config.yaml
experts_per_token: 6
d_expert: 48
router_score: "softmax"
balance_bias: false
vocab_size: 20743
norm_place: "pre"
attn_scale: 0.125
parallel_block: false
init_std_qkv: 0.0418
lr: 0.00313
lr_mult_qkv: 0.5
beta1: 0.95
beta2: 0.95
lr_head: 0.0156
final_lr_fraction: 0.0
Below are experts of layer 3 (counted from 0) of a mixture-of-experts language model. Rows are named router (the router's row for the expert), gate (a neuron's input weights, with its number), up (a neuron's input weights, with its number) and show model dimensions 0-55. Each number is 200 + 40 x the weight over its row's rms, rounded and kept within 0 to 999.
Before each expert's rows: a language model's description of what the expert responds to. This comes from a sample of Wikipedia text that the model never trained on.

# expert 4
It responds to: Sentence-ending punctuation
router,221,155,214,157,108,154,158,200,227,177,91,221,198,285,155,189,155,234,203,235,172,154,198,196,224,252,192,204,125,264,178,233,291,133,167,202,125,161,205,166,129,192,182,249,137,253,200,242,208,147,235,200,227,237,191,168
gate0,280,252,197,201,189,194,152,137,157,221,214,240,159,195,138,185,251,256,262,199,242,250,219,213,191,118,209,251,276,263,178,213,219,216,164,129,172,189,250,227,158,234,239,218,213,159,179,214,173,193,237,224,150,190,193,164
up0,132,204,196,203,213,170,205,174,266,193,236,196,177,185,255,213,234,180,214,238,215,195,178,235,187,198,144,194,83,180,180,188,242,159,170,232,160,215,232,210,231,139,231,246,211,189,185,131,191,169,159,85,235,197,157,234
gate1,174,220,180,195,183,239,197,221,188,232,187,199,229,209,272,227,220,237,191,255,216,105,234,142,259,253,199,255,186,182,118,232,293,178,155,245,283,157,216,246,155,134,221,210,230,179,181,170,173,218,202,143,178,162,156,234
up1,218,264,244,244,238,167,151,304,173,160,209,182,201,196,173,199,197,191,178,228,287,273,175,138,214,183,161,165,206,171,220,283,162,188,177,163,77,210,184,213,202,362,244,255,208,171,97,234,233,193,194,304,216,241,239,166
gate2,201,215,264,165,156,274,249,173,182,202,171,185,248,140,187,128,171,206,222,179,154,154,156,193,187,208,227,182,237,125,159,180,211,237,188,178,129,166,173,263,218,203,264,206,256,213,127,202,208,196,157,210,216,209,157,209
up2,186,274,192,208,210,151,191,193,231,134,235,280,244,231,199,200,196,166,126,174,178,149,175,195,144,260,246,179,153,223,168,270,205,222,210,291,228,175,187,182,120,282,159,216,195,207,172,209,202,230,253,164,110,183,250,196
gate3,242,206,181,174,190,209,171,230,246,190,191,283,168,211,246,207,205,186,198,123,210,225,239,223,222,165,214,209,181,234,211,241,220,214,172,159,168,222,220,152,179,204,191,193,114,210,190,106,201,233,199,231,178,207,208,205
up3,188,255,213,186,253,268,213,237,183,193,274,150,174,154,288,235,183,113,217,277,165,210,234,199,204,198,183,175,213,173,230,198,237,230,203,220,215,185,190,183,214,216,208,172,190,192,196,188,193,256,225,219,140,185,242,197
gate4,299,131,198,251,190,183,261,174,234,225,251,176,229,150,160,170,237,137,238,109,168,223,128,279,228,233,217,172,189,114,189,177,226,222,207,247,211,174,163,144,267,212,216,173,296,193,196,211,252,181,153,215,217,172,198,225
up4,194,156,252,204,164,195,169,232,202,227,230,234,200,207,148,207,246,148,213,175,254,225,231,176,239,188,240,149,217,246,188,210,185,248,107,203,196,239,186,186,172,207,142,148,290,157,200,278,189,252,230,229,160,121,262,202
gate5,210,159,149,208,190,193,174,187,131,233,174,244,143,230,150,112,187,262,255,243,179,191,262,250,191,209,142,253,193,215,158,165,260,135,162,152,194,208,246,163,193,216,186,242,219,150,154,170,221,149,208,212,203,192,219,216
up5,225,220,226,175,228,195,209,197,166,154,175,203,295,126,163,197,223,207,198,250,103,210,211,159,179,198,169,194,202,183,185,255,152,113,222,167,157,199,194,187,246,181,261,190,202,221,214,134,166,199,199,148,164,124,218,178
gate6,197,234,230,226,196,179,218,206,165,201,176,240,192,237,198,190,212,224,176,249,177,117,178,193,297,216,250,229,275,246,233,268,238,152,216,229,114,269,223,196,181,225,211,199,161,124,190,238,230,141,185,303,172,229,161,140
up6,147,160,181,205,248,129,221,278,199,179,148,142,151,202,259,227,173,181,190,173,206,237,229,191,182,220,236,223,174,239,82,156,224,223,189,273,159,198,181,145,213,212,185,207,248,147,200,241,277,246,181,235,184,217,153,177
gate7,203,128,304,221,216,147,167,172,147,216,181,170,189,172,127,181,134,188,159,155,202,251,194,222,199,203,222,197,146,244,174,204,169,246,135,195,181,163,110,184,228,228,301,166,211,238,212,197,195,159,253,255,316,139,222,116
up7,242,169,218,152,121,191,209,149,263,187,136,200,205,265,112,283,143,227,205,193,183,242,171,235,231,223,204,211,79,249,156,208,229,146,193,251,172,241,219,205,196,239,186,151,206,217,121,259,211,192,222,149,292,198,265,182
gate8,191,154,267,157,229,253,277,187,242,221,236,165,173,234,188,278,233,210,194,158,242,178,191,300,196,233,156,219,224,229,179,210,130,213,199,186,233,134,232,232,264,255,110,117,100,191,255,191,174,165,145,224,230,194,140,128
up8,166,175,211,240,159,258,189,235,197,176,153,235,143,196,209,230,162,195,181,170,152,152,208,235,219,188,123,180,116,235,257,166,164,211,218,247,243,238,172,156,150,153,262,125,234,175,202,195,291,288,234,140,183,245,191,234

# expert 28
It responds to: Clause-final punctuation
router,226,188,254,144,172,167,231,283,251,200,156,243,242,206,146,231,153,131,173,180,193,186,134,187,164,247,282,144,149,200,188,215,171,210,123,261,188,135,202,198,221,244,249,236,199,214,188,259,206,176,175,146,206,145,214,199
gate0,228,134,236,213,261,232,203,198,158,206,218,302,315,174,191,134,228,186,213,264,180,135,219,301,191,160,169,206,242,207,237,215,184,206,121,284,223,190,194,169,159,137,163,191,215,160,164,203,188,164,207,207,248,162,267,165
up0,143,141,240,215,220,232,177,233,217,206,291,206,191,249,176,224,157,178,174,271,226,236,227,190,177,217,228,187,229,220,174,212,224,271,106,235,246,206,179,180,144,176,166,185,257,222,246,181,227,188,180,228,251,184,290,151
gate1,189,210,239,147,149,221,211,235,195,215,145,248,192,216,106,172,149,198,200,143,168,211,204,276,198,215,148,242,160,157,157,240,200,131,211,174,206,202,166,217,188,241,266,200,198,255,132,220,160,122,211,141,144,195,195,196
up1,215,155,157,176,214,125,217,258,177,204,170,97,182,176,279,219,220,148,177,235,186,165,214,156,220,190,227,170,130,169,186,191,199,254,174,243,202,142,265,157,169,221,191,267,249,155,237,222,181,175,261,186,163,174,182,160
gate2,205,128,219,161,194,257,142,208,248,213,170,240,180,104,219,131,203,215,193,261,129,199,193,204,226,233,220,214,131,148,141,205,120,109,181,192,196,172,125,173,202,168,242,220,241,206,221,267,163,133,205,164,194,163,183,204
up2,217,303,160,190,222,226,180,180,183,224,259,189,205,186,163,217,219,221,246,159,203,196,182,230,192,196,184,219,196,182,203,152,228,176,252,188,185,225,266,294,244,250,155,143,177,211,229,219,180,324,184,244,122,263,182,261
gate3,172,175,189,219,220,234,178,178,210,206,213,124,169,113,279,208,213,205,188,265,278,328,203,193,188,229,197,231,257,265,228,208,295,256,210,154,246,243,178,139,239,216,167,189,236,189,252,167,289,202,172,209,181,167,154,184
up3,187,207,167,247,253,223,248,213,183,256,159,115,184,139,258,202,209,246,249,200,145,206,220,241,250,225,166,251,262,157,145,207,236,219,273,160,216,261,241,199,212,165,155,268,194,160,213,103,167,157,232,270,210,211,207,228
gate4,162,200,174,212,161,203,221,247,185,236,125,190,298,230,184,280,227,126,184,199,166,180,163,242,238,249,239,219,210,222,155,165,162,218,293,204,246,200,200,264,205,250,245,188,123,207,141,171,198,262,222,232,197,181,229,143
up4,200,197,199,219,161,226,214,170,238,237,263,207,154,192,208,152,244,215,269,155,154,265,191,164,196,101,205,193,190,244,220,198,173,119,111,201,140,146,267,123,192,267,163,252,193,201,260,181,153,206,176,218,213,209,272,218
gate5,270,125,149,232,227,213,211,238,168,207,231,124,196,125,213,231,206,224,187,219,151,228,147,198,212,185,162,173,264,240,174,307,284,228,180,200,188,183,268,188,184,275,184,249,187,154,186,203,213,165,172,110,218,236,183,190
up5,203,280,203,188,199,156,128,201,211,226,206,218,317,214,185,105,191,203,203,170,241,185,228,173,214,161,260,181,191,228,179,194,224,207,203,168,193,216,152,166,210,161,162,194,255,173,108,137,192,226,255,208,157,185,167,179
gate6,234,203,246,195,231,241,260,209,155,225,290,205,210,267,208,222,189,187,178,269,181,105,216,251,181,186,224,253,213,227,161,159,147,202,260,282,184,196,141,261,243,167,256,170,186,222,223,192,210,202,200,231,217,148,260,187
up6,242,155,178,231,202,206,251,149,236,244,148,211,213,159,158,171,169,257,206,236,241,288,191,172,257,263,216,212,186,212,240,210,255,263,166,97,162,254,177,167,95,160,200,210,200,147,209,137,203,230,192,236,251,197,180,173
gate7,147,230,156,205,181,220,182,181,225,224,167,206,304,175,220,245,178,279,198,213,190,128,160,205,204,194,120,201,207,233,196,196,209,230,152,261,150,202,227,129,168,187,206,177,199,196,242,195,155,213,148,220,226,152,183,207
up7,208,253,196,120,204,161,229,200,184,161,244,185,243,196,249,202,161,239,196,200,200,193,142,207,218,209,181,214,199,133,190,245,198,152,220,184,147,244,245,123,189,199,175,268,229,198,181,221,190,273,251,234,203,169,161,275
gate8,251,186,191,212,200,145,224,245,123,158,166,245,229,129,89,305,271,244,167,156,227,192,172,240,193,210,192,235,203,159,164,127,229,203,184,174,207,142,153,238,214,181,276,152,213,145,280,163,124,159,127,204,215,136,280,199
up8,203,197,193,194,167,210,219,197,195,246,208,137,157,211,205,178,190,217,189,193,179,193,215,190,203,215,204,173,114,165,169,224,109,160,214,195,189,226,207,198,125,176,98,266,230,199,266,206,220,195,215,229,125,186,227,210

# expert 12
It responds to: Sentence and section ends
router,207,224,191,128,146,202,198,238,171,200,176,239,207,154,178,224,124,168,131,220,210,197,224,169,170,242,226,184,140,219,237,160,204,137,215,201,162,200,179,167,130,256,284,163,173,202,205,245,223,184,190,186,180,262,200,281
gate0,173,269,212,149,181,185,154,243,206,183,242,106,205,121,208,223,217,250,208,182,154,231,154,185,182,259,201,199,238,185,219,192,159,184,195,170,205,249,173,174,213,251,215,232,142,169,186,213,169,194,242,219,256,187,277,242
up0,221,264,243,171,169,176,237,210,173,177,166,147,162,222,177,207,194,132,143,196,198,223,182,162,145,269,209,230,167,238,147,108,160,176,252,210,251,184,229,198,227,217,205,215,248,237,166,176,141,156,199,240,162,250,148,258
gate1,156,201,180,203,236,210,226,201,134,209,200,153,176,197,293,201,170,181,270,178,253,301,265,273,249,210,173,237,248,227,182,180,148,201,198,235,222,239,216,190,132,137,214,233,183,187,290,114,223,215,204,116,146,177,140,287
up1,156,169,230,222,237,228,185,204,172,182,195,197,180,146,222,158,146,173,225,275,185,123,210,254,224,232,119,200,244,168,207,164,232,193,205,207,179,200,115,195,178,226,208,209,174,139,209,255,150,230,181,154,217,238,168,170
gate2,186,222,192,180,193,217,208,200,121,202,145,230,186,103,130,168,183,228,199,225,179,222,203,212,219,238,171,250,211,245,224,227,281,240,207,177,225,156,210,231,221,257,173,142,217,143,175,166,165,177,243,189,217,207,202,262
up2,198,288,206,189,176,205,181,225,229,247,139,246,118,183,218,220,163,131,225,206,157,263,173,210,228,260,226,228,216,149,149,174,181,137,191,136,225,176,229,210,175,147,208,201,206,177,201,224,275,262,264,228,209,232,229,283
gate3,194,311,203,256,160,260,182,201,135,191,178,195,277,281,201,230,263,271,176,171,178,151,198,149,206,181,187,148,222,166,195,203,232,175,189,218,133,204,164,299,292,225,221,181,172,203,181,208,207,205,164,99,146,173,174,175
up3,170,191,223,204,172,197,198,223,146,180,166,171,250,224,206,163,171,228,157,311,190,149,277,182,215,222,167,192,135,263,120,170,196,166,246,228,199,261,150,219,154,223,210,203,169,179,184,168,219,153,217,266,235,216,241,197
gate4,272,139,156,173,163,236,170,226,121,235,194,100,154,159,215,228,252,261,166,263,191,242,239,187,205,221,170,223,200,244,197,244,202,117,168,220,164,224,128,178,183,237,258,194,225,203,227,252,149,172,160,239,166,156,193,249
up4,238,162,211,219,188,206,174,166,170,277,178,212,191,190,176,191,200,133,282,218,156,172,248,192,266,177,219,232,222,147,199,130,121,144,140,195,191,176,233,204,167,158,236,267,214,215,297,176,66,223,158,155,247,207,203,243
gate5,329,154,213,219,213,244,227,123,247,232,227,199,220,221,164,218,215,293,233,126,274,223,220,186,222,191,185,193,201,154,185,193,148,221,226,130,161,164,259,209,250,130,218,157,214,208,200,144,248,236,162,193,195,201,193,208
up5,198,264,120,208,242,187,215,219,187,210,180,217,110,148,269,189,219,142,181,198,191,188,165,186,209,210,150,236,185,216,153,214,218,178,296,174,231,142,151,172,167,139,188,147,174,205,210,232,258,219,200,227,123,158,174,153
gate6,200,136,257,205,173,159,192,172,146,230,188,211,203,135,217,236,212,194,182,207,134,135,189,236,197,248,209,200,181,251,213,189,272,177,246,275,222,156,208,304,159,98,232,165,200,198,228,250,186,209,190,267,230,186,223,167
up6,163,189,221,150,179,143,134,170,191,177,236,299,268,263,158,172,215,153,161,165,200,200,236,232,175,197,218,177,213,257,228,211,182,213,174,287,149,206,220,218,151,171,174,163,233,207,162,257,174,269,167,224,156,165,134,249
gate7,281,221,127,201,228,221,170,203,138,200,121,196,98,217,181,185,118,236,221,253,205,151,218,302,239,186,171,216,290,241,210,194,254,190,217,148,193,148,206,164,149,135,222,136,183,185,217,122,222,161,268,204,202,188,175,239
up7,197,107,212,175,197,181,165,199,228,131,255,230,155,166,188,258,227,278,178,276,178,189,225,263,209,144,211,152,163,154,202,169,190,181,201,204,165,194,234,180,161,132,125,232,171,170,268,244,201,254,213,152,228,249,158,144
gate8,230,210,252,194,151,237,194,201,175,185,210,199,190,170,187,196,221,254,208,168,200,154,139,223,209,202,190,214,217,171,194,211,224,227,136,180,113,236,178,277,182,254,216,199,201,150,133,202,206,153,186,170,172,193,153,195
up8,163,155,227,175,256,214,215,154,225,174,176,222,200,228,203,132,156,205,192,163,163,141,230,178,236,248,168,191,73,187,152,212,237,200,203,198,195,206,205,193,158,142,160,224,128,177,185,177,250,199,225,198,190,231,230,159